Below are experts of layer 5 (counted from 0) of a mixture-of-experts language model. Rows are named router (the router's row for the expert), gate (a neuron's input weights, with its number), up (a neuron's input weights, with its number) and show model dimensions 64-127. Each number is 50 + 12 x the weight over its row's rms, rounded and kept within 0 to 99.
Before each expert's rows: a language model's description of what the expert responds to; "gets" lists some tokens that make up at least twice as much of what it gets as of all text. This comes from a sample of Wikipedia text that the model never trained on. Tokens count by the router's weight.

# expert 29
Description: Capital-initial pieces like H, R, S, Comm, Col, and inner syllables por in Corporate, lin in outlining, ins in Peninsulas.
gets: " R", " H", "in", " S", "S", " s"
router:60 62 66 34 40 59 62 41 39 40 38 38 38 63 46 64 38 37 64 59 53 38 36 37 45 57 63 63 32 37 56 47 61 39 63 41 64 83 63 36 62 62 52 64 36 68 35 64 60 38 67 38 62 63 64 47 43 60 63 34 64 42 63 61
gate0:64 65 44 46 53 40 60 60 42 42 60 53 25 41 34 68 33 63 77 17 51 20 42 48 55 49 33 91 56 43 55 51 62 41 67 64 46 65 60 60 59 58 45 58 41 53 28 70 52 24 51 31 55 52 57 53 60 32 70 44 49 50 33 67
up0:51 59 54 46 39 53 83 60 55 55 39 46 41 62 52 50 47 59 53 50 49 54 74 42 52 19 58 36 51 40 58 48 71 41 61 53 48 41 66 46 41 60 50 48 34 60 50 61 37 27 52 43 41 60 40 54 66 33 88 44 59 38 53 41
gate1:56 49 62 42 52 45 55 47 48 42 42 50 65 65 38 48 36 59 46 32 44 44 30 19 38 62 57 55 65 38 41 26 61 39 60 34 43 46 47 32 45 52 53 65 67 48 44 53 61 45 36 31 56 52 57 40 46 70 50 46 47 45 67 55
up1:63 42 65 53 41 59 53 73 36 34 53 48 41 46 29 43 55 48 55 34 45 47 39 47 47 38 69 53 48 43 40 43 65 31 43 31 43 47 42 55 44 66 56 41 51 55 50 63 57 39 30 31 55 56 48 48 40 62 53 54 45 59 55 59
gate2:49 58 46 50 52 44 29 41 63 47 61 37 54 63 54 65 77 28 35 56 62 41 27 45 60 51 56 57 43 62 33 34 50 30 39 42 34 54 56 53 61 40 51 61 51 26 32 74 50 51 54 61 30 72 69 57 48 60 44 52 38 58 53 47
up2:40 55 49 52 59 36 35 48 66 59 60 38 56 57 63 43 72 38 41 64 63 43 39 49 59 57 53 59 37 60 40 39 48 31 52 35 50 56 50 56 53 46 47 65 40 38 26 93 53 51 40 68 36 79 65 49 45 59 38 53 45 64 48 49
gate3:76 53 48 22 46 59 64 41 63 52 59 46 40 35 31 51 44 47 42 29 43 44 51 34 70 70 64 46 36 38 75 29 35 50 67 32 35 55 67 50 59 39 56 56 41 41 51 31 56 67 46 52 58 47 59 71 37 52 50 52 61 46 44 48
up3:46 51 47 25 44 58 61 52 53 52 48 33 31 42 30 54 39 38 64 00 53 38 38 13 70 53 61 50 21 45 62 49 59 43 61 54 55 36 42 51 57 57 54 51 46 33 50 65 52 61 54 52 65 65 61 67 47 57 58 56 53 46 48 57
gate4:53 54 66 62 48 56 58 67 60 22 33 45 43 54 57 39 59 45 49 62 67 38 30 53 56 59 37 40 58 32 32 74 45 39 57 44 47 57 54 48 59 49 38 49 38 64 27 71 67 44 56 50 56 68 43 49 41 30 54 56 61 60 64 74
up4:42 37 51 35 18 45 53 61 37 65 50 53 46 57 79 60 43 35 64 65 52 53 54 41 58 46 43 60 35 49 57 52 49 41 55 51 62 46 57 35 55 58 53 55 45 36 28 56 40 42 66 37 54 49 57 60 51 55 43 50 51 55 52 41
gate5:49 60 41 49 46 58 64 42 37 38 38 45 58 54 54 36 48 41 70 44 30 54 48 52 43 48 32 47 57 58 49 50 56 63 55 63 82 41 59 45 40 50 43 61 50 47 28 56 38 44 61 53 55 49 45 49 40 70 55 35 64 43 55 60
up5:48 21 50 19 43 36 63 49 32 54 41 38 55 38 51 52 40 46 39 58 38 57 55 40 55 63 38 71 51 60 52 35 57 59 49 43 55 58 67 38 65 41 44 66 49 61 46 51 48 48 55 53 61 50 70 36 48 55 63 58 68 42 69 38
gate6:61 64 52 49 63 55 42 32 53 53 36 54 56 49 56 63 65 35 71 53 45 60 57 32 39 63 51 61 29 67 61 35 53 52 51 70 37 39 54 34 55 65 50 52 40 60 28 56 68 76 54 57 54 43 74 44 58 27 59 36 51 64 59 54
up6:57 59 38 41 34 58 48 54 42 42 59 34 57 43 48 58 58 34 53 43 56 50 39 54 33 55 43 40 20 42 49 50 47 42 60 71 39 65 44 36 55 53 47 64 39 73 37 62 80 45 52 39 36 60 48 60 49 35 56 37 47 52 46 52
gate7:49 66 52 70 46 57 49 36 47 39 41 61 43 57 50 39 40 42 53 60 34 42 54 61 60 42 45 39 50 51 48 40 57 59 71 39 53 54 36 61 60 62 35 49 13 38 49 57 58 57 82 43 58 68 35 45 31 36 63 37 64 40 27 40
up7:52 60 47 30 53 39 43 37 62 52 44 59 44 42 28 37 36 57 51 55 46 52 55 58 56 65 51 61 52 47 52 62 48 13 52 57 62 62 46 45 52 54 50 53 50 43 69 54 53 55 50 33 42 55 86 65 13 26 61 57 66 45 70 66
gate8:40 49 57 63 54 48 61 56 39 40 58 53 47 81 44 44 60 43 46 35 50 54 52 53 45 47 64 31 44 54 61 59 43 59 62 34 55 57 46 55 46 83 42 67 37 43 42 50 45 46 74 59 57 49 83 66 66 41 28 41 71 56 59 80
up8:44 52 60 65 39 70 69 51 38 53 65 55 69 88 59 49 60 44 41 44 55 60 45 47 44 50 60 47 40 49 50 56 36 64 55 48 69 64 46 55 44 80 57 66 36 47 42 55 64 46 80 52 61 46 71 67 71 37 34 48 70 53 58 79
gate9:39 57 78 51 42 59 57 67 42 46 43 33 44 82 49 46 34 41 58 71 47 37 44 46 54 45 64 65 44 47 63 51 60 37 33 49 60 59 64 35 63 47 55 66 39 43 55 47 50 44 44 68 53 68 65 58 54 62 63 44 49 42 38 61
up9:80 55 54 49 32 59 40 44 76 40 25 41 48 52 58 44 35 53 46 67 49 60 47 52 41 51 58 59 58 43 48 58 72 41 55 54 55 41 52 53 86 30 49 59 44 62 41 69 58 50 44 28 46 59 67 50 41 64 59 38 52 55 68 21
gate10:51 40 51 57 47 57 31 47 30 31 53 35 38 37 62 54 48 32 50 39 43 46 54 46 35 52 37 54 59 29 64 39 75 24 63 47 38 40 60 33 71 35 60 45 33 41 45 62 67 57 62 46 32 45 66 46 56 43 37 45 60 41 64 59
up10:47 42 63 54 47 39 34 24 25 38 51 30 38 41 53 48 48 37 61 39 59 46 64 43 55 41 26 59 46 31 80 44 69 35 58 45 41 37 62 27 84 39 43 41 39 46 49 70 49 61 58 51 40 52 54 44 50 43 57 45 55 44 57 50
gate11:47 46 18 64 66 75 45 49 40 47 36 49 32 40 59 50 59 54 54 48 52 41 48 53 52 47 61 25 47 33 67 40 44 42 45 47 46 63 61 51 52 57 32 49 57 26 48 47 39 46 43 42 36 69 65 47 48 47 61 46 58 54 44 51
up11:30 57 37 61 59 53 40 56 35 42 51 41 46 41 64 45 59 53 60 36 45 49 47 59 49 49 59 31 43 54 67 36 36 55 41 30 39 54 57 24 46 42 38 35 43 48 45 49 55 36 53 24 39 65 67 42 45 51 47 59 45 58 65 48

# expert 5
Description: Word pieces completing field labels after a line-start dash in infoboxes, especially Died, Order, Gold, and month names like January.
gets: "–", "k", "ied", "v", " K", "'"
router:56 59 66 47 49 59 63 45 28 32 46 37 44 54 59 54 31 45 60 44 52 38 39 40 56 62 54 61 41 37 71 50 65 38 62 25 57 55 53 34 63 56 52 72 39 61 46 58 57 45 57 40 58 64 63 35 18 42 49 45 60 31 67 60
gate0:25 40 34 57 61 77 45 34 67 51 53 39 59 41 60 69 75 41 44 43 41 56 34 74 50 40 51 37 33 55 46 50 45 54 65 58 44 57 45 57 58 17 51 53 28 54 43 47 52 54 37 56 62 40 42 36 38 56 51 44 55 72 66 51
up0:48 37 37 40 47 69 29 41 46 47 40 28 60 52 56 63 70 55 42 54 52 33 43 59 57 31 52 38 40 38 35 31 59 54 58 87 30 54 60 61 59 45 59 45 61 54 51 51 44 53 46 46 52 44 45 45 47 82 42 23 55 63 56 50
gate1:49 62 46 49 47 56 69 40 37 26 47 41 46 59 23 55 43 26 45 07 62 62 43 50 43 42 42 69 28 39 55 59 64 47 66 67 62 51 46 44 47 62 69 63 31 53 57 44 44 50 66 31 55 61 53 61 37 31 64 40 48 16 65 39
up1:72 44 56 39 45 41 47 23 38 28 26 45 38 45 25 47 44 50 55 37 53 54 40 37 61 55 46 56 34 33 58 62 61 51 61 37 64 50 39 40 61 46 58 46 43 67 65 46 48 44 60 37 39 63 51 66 38 27 65 61 55 45 93 41
gate2:55 47 53 38 47 67 43 49 46 36 54 53 39 55 47 55 40 55 64 50 61 52 55 44 74 28 56 54 50 33 41 69 64 67 37 56 45 47 46 36 60 64 67 57 46 65 25 53 44 48 46 26 50 54 58 59 73 59 60 46 70 73 46 54
up2:38 51 46 59 42 77 45 47 32 53 47 52 44 54 42 54 46 50 49 44 62 60 49 68 92 35 57 39 56 62 61 53 47 62 45 26 42 55 51 47 42 56 45 56 46 56 45 44 25 32 46 31 24 60 54 63 57 49 59 32 47 57 50 55
gate3:23 39 32 50 46 42 50 39 40 45 47 45 57 54 59 45 61 58 69 32 43 56 62 50 52 30 41 46 46 59 47 49 46 04 46 79 30 41 59 47 85 40 59 61 54 50 47 38 57 57 36 53 15 51 67 56 47 50 46 53 57 48 62 46
up3:48 36 41 59 37 43 37 42 46 49 49 43 40 53 60 57 71 57 71 22 31 45 30 66 64 38 51 51 60 41 42 54 46 52 27 78 39 32 65 34 83 45 59 46 43 47 68 46 58 78 54 59 45 62 50 59 48 45 66 44 70 55 44 44
gate4:54 38 48 36 46 66 81 33 42 54 39 47 26 61 60 41 43 41 62 48 46 49 29 65 56 51 55 52 33 32 51 34 59 47 64 46 68 39 57 45 62 55 48 36 57 44 23 43 25 43 38 34 58 60 37 48 55 49 68 40 57 57 82 49
up4:49 55 62 52 51 56 63 45 50 45 53 51 45 51 59 43 32 43 42 43 41 34 34 39 23 37 51 61 29 54 52 53 53 59 62 80 63 52 60 49 45 69 47 26 40 48 30 25 52 75 56 50 39 47 58 58 34 44 56 58 55 58 43 66
gate5:76 69 54 44 46 31 53 51 42 65 31 60 30 64 74 47 33 56 53 41 69 43 69 66 61 56 33 52 57 72 76 46 39 51 58 33 44 44 39 33 67 44 47 61 59 49 30 47 54 36 34 49 63 44 62 42 37 69 39 43 59 58 48 65
up5:84 74 50 56 49 46 45 54 42 56 38 64 34 62 65 41 29 55 50 46 65 37 56 55 57 56 51 50 60 66 77 53 43 57 61 27 38 43 47 28 64 35 46 54 68 66 32 38 56 24 51 56 83 51 70 45 36 70 48 50 58 48 50 70
gate6:73 66 76 47 44 36 69 41 61 67 42 29 74 55 56 52 52 33 48 47 57 28 38 52 26 55 57 51 41 41 53 64 63 44 57 47 45 46 46 42 61 58 33 47 66 54 34 49 66 46 40 19 67 57 68 59 38 48 29 49 61 56 66 59
up6:34 62 77 44 41 61 61 44 36 56 39 46 41 50 45 57 49 53 69 33 62 39 54 39 75 48 32 62 42 46 62 58 46 57 43 48 45 44 51 45 64 53 54 52 48 59 61 56 71 62 69 57 62 49 56 36 56 52 61 45 47 50 30 54
gate7:42 35 42 49 54 49 53 66 45 54 58 48 63 41 63 17 63 70 62 62 36 39 69 55 52 60 44 69 56 56 41 54 43 54 50 51 44 48 37 57 37 52 58 43 47 49 46 40 47 49 34 57 44 59 23 66 33 66 39 40 43 56 58 43
up7:39 42 36 52 54 62 55 61 50 51 48 53 56 51 72 24 69 52 56 53 46 34 58 61 52 73 51 65 62 56 47 66 51 57 64 47 56 59 34 58 32 54 65 50 29 51 54 48 44 46 36 52 46 64 23 55 29 66 45 37 36 66 65 60
gate8:58 47 62 56 42 57 32 54 49 73 50 29 47 56 57 50 54 48 49 35 50 53 35 40 64 63 51 63 65 35 69 57 60 43 67 49 65 38 61 56 56 42 33 54 48 55 33 46 54 46 43 51 62 43 44 77 67 69 54 35 74 39 52 45
up8:55 51 59 49 41 75 41 46 48 51 55 43 53 47 80 58 40 55 29 52 70 55 43 45 67 52 36 78 54 40 66 55 60 41 60 45 52 46 58 47 46 54 37 52 40 46 41 53 72 44 53 49 72 58 49 78 63 75 56 50 74 42 43 42
gate9:45 84 59 39 46 50 49 59 61 42 33 39 45 46 53 41 55 69 56 49 42 58 38 43 46 42 57 37 33 43 37 58 65 35 39 70 59 36 53 44 39 48 54 51 61 65 50 30 54 63 59 52 44 68 52 56 72 20 43 55 55 48 41 51
up9:53 81 63 37 76 45 39 48 54 43 44 32 44 42 39 40 53 59 49 54 50 61 43 48 32 42 66 37 43 53 51 61 73 40 39 69 50 40 48 36 52 46 45 48 61 68 57 38 53 46 61 46 49 59 18 64 67 40 44 49 62 50 27 47
gate10:55 54 55 43 53 64 40 50 40 50 39 44 41 38 51 32 61 56 57 44 56 50 43 24 69 46 32 40 46 53 55 67 40 56 83 35 53 94 28 35 51 55 31 45 44 54 50 65 57 62 59 38 56 59 69 62 41 38 39 44 51 55 49 39
up10:62 42 59 57 41 65 46 55 62 47 53 59 57 39 52 43 72 55 49 38 41 49 27 45 31 44 63 42 55 54 64 61 35 46 51 43 66 64 57 52 46 58 34 64 69 64 64 50 74 52 57 62 32 63 68 30 45 43 44 37 54 48 63 39
gate11:32 45 70 39 36 37 56 43 61 40 40 46 41 52 47 64 58 51 67 53 53 44 57 54 50 41 44 46 55 62 46 75 75 63 54 33 35 67 45 33 58 58 69 32 48 47 40 54 66 73 53 38 36 45 51 52 63 56 55 58 61 53 42 73
up11:24 52 40 50 31 39 59 28 46 31 47 48 40 50 34 47 47 46 65 57 46 37 47 43 50 35 54 40 48 47 40 63 78 44 58 42 35 60 55 22 58 62 60 39 55 58 31 48 60 73 43 42 43 47 40 51 54 45 63 57 73 58 47 65

# expert 0
Description: Mid-word pieces of proper names and words, often in sports club and league texts, such as Th-ree, Alfre-ton, Charlott-es, Đ-or-ić.
gets: "an", "or", "en", "on", "in", "u"
router:60 61 63 39 39 57 59 36 38 39 34 36 38 64 50 59 41 36 64 56 53 39 35 39 43 58 59 64 18 38 60 52 61 38 61 45 61 35 63 43 62 64 54 61 37 59 35 65 61 51 67 39 62 64 64 46 32 41 62 34 65 40 62 64
gate0:46 59 68 56 42 42 61 68 33 46 56 32 49 37 59 39 71 44 42 54 56 70 49 26 52 53 30 64 63 63 54 59 47 50 70 60 40 52 72 53 65 49 71 47 24 61 67 47 43 40 55 44 54 42 54 31 33 70 32 43 46 51 51 49
up0:42 53 55 60 33 49 42 34 36 43 68 55 33 47 48 73 37 49 45 45 51 56 56 56 55 40 55 48 60 46 34 68 57 46 63 48 49 51 55 56 85 52 50 68 55 56 42 56 51 51 52 44 42 53 60 39 41 61 63 35 51 58 45 59
gate1:45 36 48 42 40 48 40 48 59 45 52 48 62 51 47 52 59 52 40 70 50 62 43 68 56 43 63 57 77 31 39 41 64 62 43 43 49 51 42 48 45 56 46 68 49 31 35 44 68 57 53 47 45 58 44 46 32 47 25 62 27 42 60 57
up1:56 46 57 45 37 59 35 64 53 56 34 45 87 50 53 59 40 41 48 56 51 65 37 49 66 39 71 63 47 31 49 40 47 55 31 47 62 55 69 44 50 48 56 51 54 36 45 43 64 31 53 36 39 62 52 46 14 40 45 67 37 45 42 31
gate2:41 54 51 54 57 66 47 65 47 44 60 53 52 59 55 55 44 54 72 50 30 53 39 43 52 50 58 74 60 48 82 60 44 57 63 40 39 63 57 24 41 74 52 64 59 71 62 57 54 33 46 56 52 50 67 51 47 36 39 39 52 31 36 44
up2:62 60 49 52 65 57 58 37 62 25 41 57 43 62 51 66 51 71 64 56 38 43 52 57 50 44 59 51 55 48 44 47 55 41 55 43 60 40 68 12 53 44 27 70 68 51 47 40 65 38 52 46 52 61 49 47 51 33 60 35 74 31 48 47
gate3:53 53 71 41 56 60 61 28 46 56 36 55 26 36 57 48 44 40 53 40 50 54 52 43 49 56 48 41 39 87 45 47 42 52 51 37 49 56 45 52 64 58 52 49 13 69 39 62 39 52 42 41 54 49 55 70 72 32 48 32 60 49 67 55
up3:46 76 45 34 44 43 52 56 42 46 45 37 51 72 38 54 36 55 60 56 97 45 45 41 55 64 52 55 46 60 58 41 30 37 56 23 61 45 73 48 54 48 55 64 48 72 58 40 41 57 35 52 60 53 56 63 61 34 57 42 45 41 46 61
gate4:38 73 61 31 45 46 36 68 55 42 62 31 41 52 40 52 46 30 38 76 33 51 35 46 47 55 56 43 47 48 44 51 51 51 55 34 68 58 34 61 39 69 48 41 43 52 48 45 49 56 43 54 65 51 59 57 38 19 64 39 54 53 62 62
up4:40 71 64 48 46 54 56 61 36 60 51 44 38 56 56 54 44 22 47 70 33 47 41 48 72 47 64 50 59 33 56 23 59 31 50 39 65 48 59 45 51 75 44 55 40 70 48 59 63 53 47 55 55 50 45 55 42 36 60 39 65 55 62 48
gate5:57 64 36 45 35 40 54 45 44 49 42 63 30 57 54 70 47 35 53 46 38 74 32 42 48 58 34 72 43 46 55 44 50 40 65 19 50 55 67 34 67 58 46 48 53 61 32 46 60 54 54 48 54 57 63 45 47 54 77 25 60 48 52 57
up5:59 57 49 50 41 47 40 49 50 38 51 61 41 52 45 57 42 41 46 55 54 77 35 39 38 68 37 75 36 49 39 45 70 49 68 37 59 30 67 31 56 44 49 56 58 65 23 48 44 55 42 45 64 62 52 53 63 34 58 39 49 43 48 51
gate6:45 54 49 35 41 61 55 51 47 37 28 52 25 53 42 45 35 45 50 56 58 40 27 37 53 35 67 58 34 48 41 60 50 37 75 43 55 28 27 53 42 71 54 60 83 49 51 61 49 35 43 49 63 58 52 52 99 55 50 62 53 57 52 65
up6:64 47 48 44 47 62 55 60 43 59 30 32 31 48 45 52 49 74 47 53 45 49 35 36 63 47 43 63 57 49 68 46 55 40 65 42 38 44 43 58 40 38 45 70 51 41 47 59 52 39 37 43 51 54 54 45 66 43 53 50 70 49 47 52
gate7:54 69 39 35 54 38 43 50 42 47 43 41 45 54 46 43 28 27 58 42 60 29 46 58 45 42 61 62 27 40 56 35 62 47 53 34 52 49 44 64 68 55 51 43 33 35 38 52 67 85 82 30 36 53 57 65 51 55 56 52 65 61 63 38
up7:74 74 39 25 57 43 52 68 49 41 60 39 42 67 48 44 39 56 40 34 60 45 26 57 46 51 50 50 33 59 45 22 54 56 53 43 50 38 55 75 75 58 43 44 22 48 48 54 64 68 75 39 43 57 53 54 42 54 48 45 83 54 46 57
gate8:64 55 28 57 47 66 69 41 49 61 49 65 37 60 66 63 48 41 55 30 37 28 43 46 42 59 68 56 76 64 55 62 48 33 75 52 68 47 44 57 69 60 42 46 57 47 33 85 46 30 47 35 55 56 56 24 43 51 59 32 63 71 54 58
up8:59 37 28 43 39 57 64 35 53 66 44 51 46 66 64 59 55 37 63 25 34 42 49 43 30 45 64 68 64 43 53 69 65 40 74 59 44 45 59 50 72 55 33 49 37 55 32 50 55 48 61 24 62 50 60 41 41 54 51 37 65 36 56 28
gate9:33 37 94 39 65 64 53 25 51 48 56 55 55 48 40 49 58 63 40 52 55 40 50 70 32 48 46 62 52 48 68 53 50 33 43 52 54 52 60 59 29 73 70 54 40 41 40 75 57 48 56 57 49 75 67 53 52 57 53 49 58 62 76 44
up9:50 39 63 44 60 47 49 33 49 43 56 41 32 67 36 52 49 54 69 59 61 38 49 53 51 41 56 58 59 28 61 52 53 52 57 52 44 52 58 39 44 70 64 81 41 48 34 65 54 66 66 40 53 69 72 54 62 69 52 43 41 50 54 47
gate10:66 63 41 35 44 37 45 56 52 36 38 41 20 63 40 48 65 48 56 36 41 41 58 40 46 61 45 39 46 36 75 52 59 55 73 42 73 36 72 41 61 51 23 54 23 52 54 49 66 34 59 52 59 53 54 60 48 45 62 53 49 51 41 43
up10:66 64 61 35 21 37 51 55 37 44 58 36 55 45 43 52 56 50 50 32 62 50 70 39 56 52 47 58 27 39 52 64 64 54 64 30 61 57 68 37 59 50 40 46 52 61 43 41 48 35 51 62 53 50 43 55 64 45 53 59 26 40 53 43
gate11:66 53 48 72 51 42 54 60 54 40 53 44 59 66 47 63 47 46 53 49 58 42 43 41 43 37 52 51 68 42 23 27 46 51 62 69 52 47 64 50 58 60 60 42 47 65 50 40 46 43 55 47 57 58 63 53 62 32 59 35 57 50 51 57
up11:42 64 46 37 49 47 68 64 52 57 28 61 53 52 48 69 22 21 62 55 75 37 69 35 57 41 20 63 69 58 38 51 69 39 53 51 43 70 55 66 42 34 45 62 54 52 24 58 51 63 81 21 56 44 56 37 61 25 33 65 59 43 56 57

# expert 12
Description: Em dashes in empty stat table cells, digits in years and scores such as 2003-04, and colons after headings or date spans.
gets: "0", "2", " in", ":", "5", " P"
router:61 62 60 35 36 51 64 33 37 39 35 38 37 62 34 60 44 39 61 52 57 37 36 35 45 60 60 63 57 36 59 42 60 35 61 40 63 69 65 42 62 67 43 62 37 66 38 66 64 56 64 35 61 62 61 39 46 48 62 35 62 41 64 62
gate0:45 58 87 51 66 72 20 50 60 42 47 43 30 66 40 48 62 29 79 42 46 54 43 33 48 29 51 56 42 55 59 53 62 60 61 45 55 28 51 49 50 55 22 43 32 38 51 49 59 42 47 41 64 49 48 68 70 38 39 48 53 53 45 34
up0:61 52 59 44 48 61 35 64 43 38 56 52 41 58 39 47 53 33 70 48 46 50 41 41 41 58 69 50 64 36 59 42 73 49 60 48 67 46 57 41 33 62 26 50 44 46 42 67 40 59 49 29 60 56 54 63 44 39 48 50 53 47 50 62
gate1:52 62 44 52 50 39 62 47 39 26 37 47 44 47 58 55 41 55 46 87 63 49 39 43 59 52 64 63 54 47 60 40 51 42 45 50 78 18 66 55 56 54 49 43 47 56 48 64 60 21 45 44 46 56 55 29 29 62 43 41 49 56 72 56
up1:52 83 44 39 46 27 59 48 41 34 33 47 40 53 62 57 36 49 61 94 62 45 54 40 73 45 65 54 47 57 50 37 53 51 34 49 57 20 54 54 66 46 46 44 44 60 44 52 61 31 43 42 48 57 67 45 38 56 51 50 60 61 72 65
gate2:84 46 68 77 50 71 71 51 49 55 36 50 70 62 53 68 27 49 54 47 46 56 38 44 52 54 63 51 44 59 55 96 62 42 47 42 42 47 68 31 32 53 49 54 58 40 39 81 40 43 63 69 61 57 67 47 64 49 40 54 55 42 49 61
up2:35 49 46 57 59 65 41 50 58 33 47 63 37 42 53 63 42 47 69 57 55 45 39 45 40 52 69 54 38 57 66 70 53 30 41 36 69 50 48 48 38 55 46 52 67 66 47 59 85 42 58 47 39 59 62 61 60 39 51 60 46 45 49 59
gate3:53 55 40 46 44 57 40 56 25 48 63 48 34 60 54 44 49 51 62 55 64 58 29 32 53 57 46 34 49 46 59 52 55 48 85 52 64 37 57 26 41 45 40 50 48 58 48 56 62 41 44 31 50 74 47 76 41 43 57 51 72 58 57 51
up3:56 62 54 44 48 58 25 40 31 56 57 44 35 46 49 45 54 28 71 54 50 52 47 42 58 62 58 39 48 46 64 48 53 47 78 48 73 51 56 27 44 46 46 51 42 37 39 40 57 60 53 45 44 52 55 79 36 41 53 46 72 57 38 54
gate4:60 33 47 52 30 45 47 39 48 43 34 53 33 71 49 57 39 49 54 46 79 50 19 53 50 53 49 47 47 43 55 49 59 54 31 49 45 53 58 51 59 62 52 54 57 55 51 34 48 50 43 37 40 00 61 38 60 38 49 35 49 60 39 63
up4:48 53 55 56 34 53 45 60 48 23 35 33 48 58 59 59 21 34 46 51 46 48 57 43 50 56 48 34 64 62 50 48 57 50 34 60 51 55 90 56 49 53 43 44 36 52 37 41 37 41 49 30 50 66 41 39 51 46 47 41 38 47 40 59
gate5:65 68 38 34 37 49 59 63 48 66 54 57 54 62 52 66 49 32 60 39 43 47 33 43 43 63 54 60 48 52 48 61 44 40 74 62 53 42 48 60 45 56 47 51 38 71 30 45 55 20 62 58 42 55 58 49 34 54 78 51 72 61 28 36
up5:55 61 50 69 33 54 60 69 69 44 47 62 66 61 51 32 37 24 64 48 37 54 42 30 53 65 54 46 52 38 44 79 52 39 62 45 74 39 46 57 51 58 61 43 48 47 38 51 52 20 65 30 63 55 37 58 49 60 52 47 62 52 53 58
gate6:63 49 60 56 46 55 61 44 50 47 37 54 41 49 73 63 46 45 55 67 48 38 56 29 40 39 53 40 48 60 50 43 58 45 64 17 35 51 59 36 61 61 53 50 47 70 37 44 66 53 79 52 49 57 42 38 53 35 58 62 52 40 69 45
up6:66 60 45 59 45 51 47 31 54 54 33 32 60 35 53 39 38 35 60 43 43 47 56 50 52 47 53 46 55 53 59 44 45 45 57 36 24 33 45 24 74 66 49 57 52 49 54 50 88 48 74 61 52 47 59 33 59 50 53 55 54 52 52 58
gate7:59 39 47 41 43 33 30 42 45 62 43 54 47 51 47 47 52 39 57 34 51 28 36 44 63 40 74 51 37 56 59 60 59 42 49 47 56 40 66 61 43 57 54 55 44 52 45 45 54 31 50 49 64 50 60 39 61 65 48 56 57 38 38 30
up7:62 57 67 90 46 30 56 52 44 55 69 44 30 58 45 57 56 36 59 56 55 37 37 56 52 51 73 65 54 53 59 47 53 48 62 43 47 60 53 31 64 64 63 48 42 50 41 50 53 41 50 60 49 87 42 53 66 55 34 39 48 50 61 61
gate8:39 60 66 52 41 57 61 40 54 49 57 60 63 63 49 48 61 56 49 53 54 59 31 42 66 57 49 58 64 46 26 62 43 43 61 42 58 58 51 49 48 53 41 40 37 68 37 40 62 57 50 63 61 57 60 35 57 76 59 38 73 56 56 36
up8:46 34 67 36 37 54 60 32 51 36 57 46 39 62 41 54 70 44 46 48 63 42 43 61 62 48 52 63 39 52 52 63 54 29 51 51 52 03 55 59 48 49 54 57 43 66 34 50 49 57 43 50 64 68 49 28 46 50 49 42 59 29 48 49
gate9:49 51 67 42 21 36 41 49 49 32 39 35 34 38 46 44 66 55 44 69 45 52 57 55 48 40 53 48 31 53 60 48 52 38 61 48 47 65 63 30 55 64 35 65 29 54 59 56 63 55 49 47 68 57 65 46 64 50 32 56 67 90 61 77
up9:56 46 71 45 48 38 39 59 57 44 49 41 36 34 61 49 49 58 55 73 43 42 51 42 54 42 49 49 44 55 50 56 66 41 58 38 53 59 53 56 52 55 52 58 43 76 57 40 45 52 65 42 59 60 64 30 61 47 51 52 61 61 68 67
gate10:37 63 53 34 32 32 99 41 37 34 46 33 58 41 39 45 52 51 67 21 67 55 38 54 46 34 69 26 42 37 60 52 49 64 55 55 55 37 31 83 66 45 46 47 67 42 19 46 56 63 57 54 62 65 66 55 58 37 64 22 49 44 46 50
up10:60 72 81 37 70 40 58 48 53 39 44 56 46 68 52 50 61 46 66 18 53 63 42 40 42 48 50 57 41 20 67 51 54 61 52 46 58 42 59 67 56 38 56 29 60 65 50 45 53 68 58 47 41 46 59 55 65 99 53 45 40 55 40 49
gate11:34 49 69 32 46 44 73 63 40 45 42 52 51 61 50 48 43 32 41 35 58 32 57 52 36 50 51 57 60 54 61 36 59 40 52 29 47 35 58 48 57 55 61 57 59 48 44 48 44 49 71 40 55 49 39 37 26 40 54 28 59 37 65 56
up11:54 64 53 55 48 31 50 46 48 47 50 50 36 61 41 56 60 53 66 43 65 46 56 39 41 64 43 64 76 52 66 48 60 40 55 33 35 09 69 68 64 48 47 72 55 51 35 49 27 35 54 54 57 56 59 65 41 39 49 16 51 56 47 40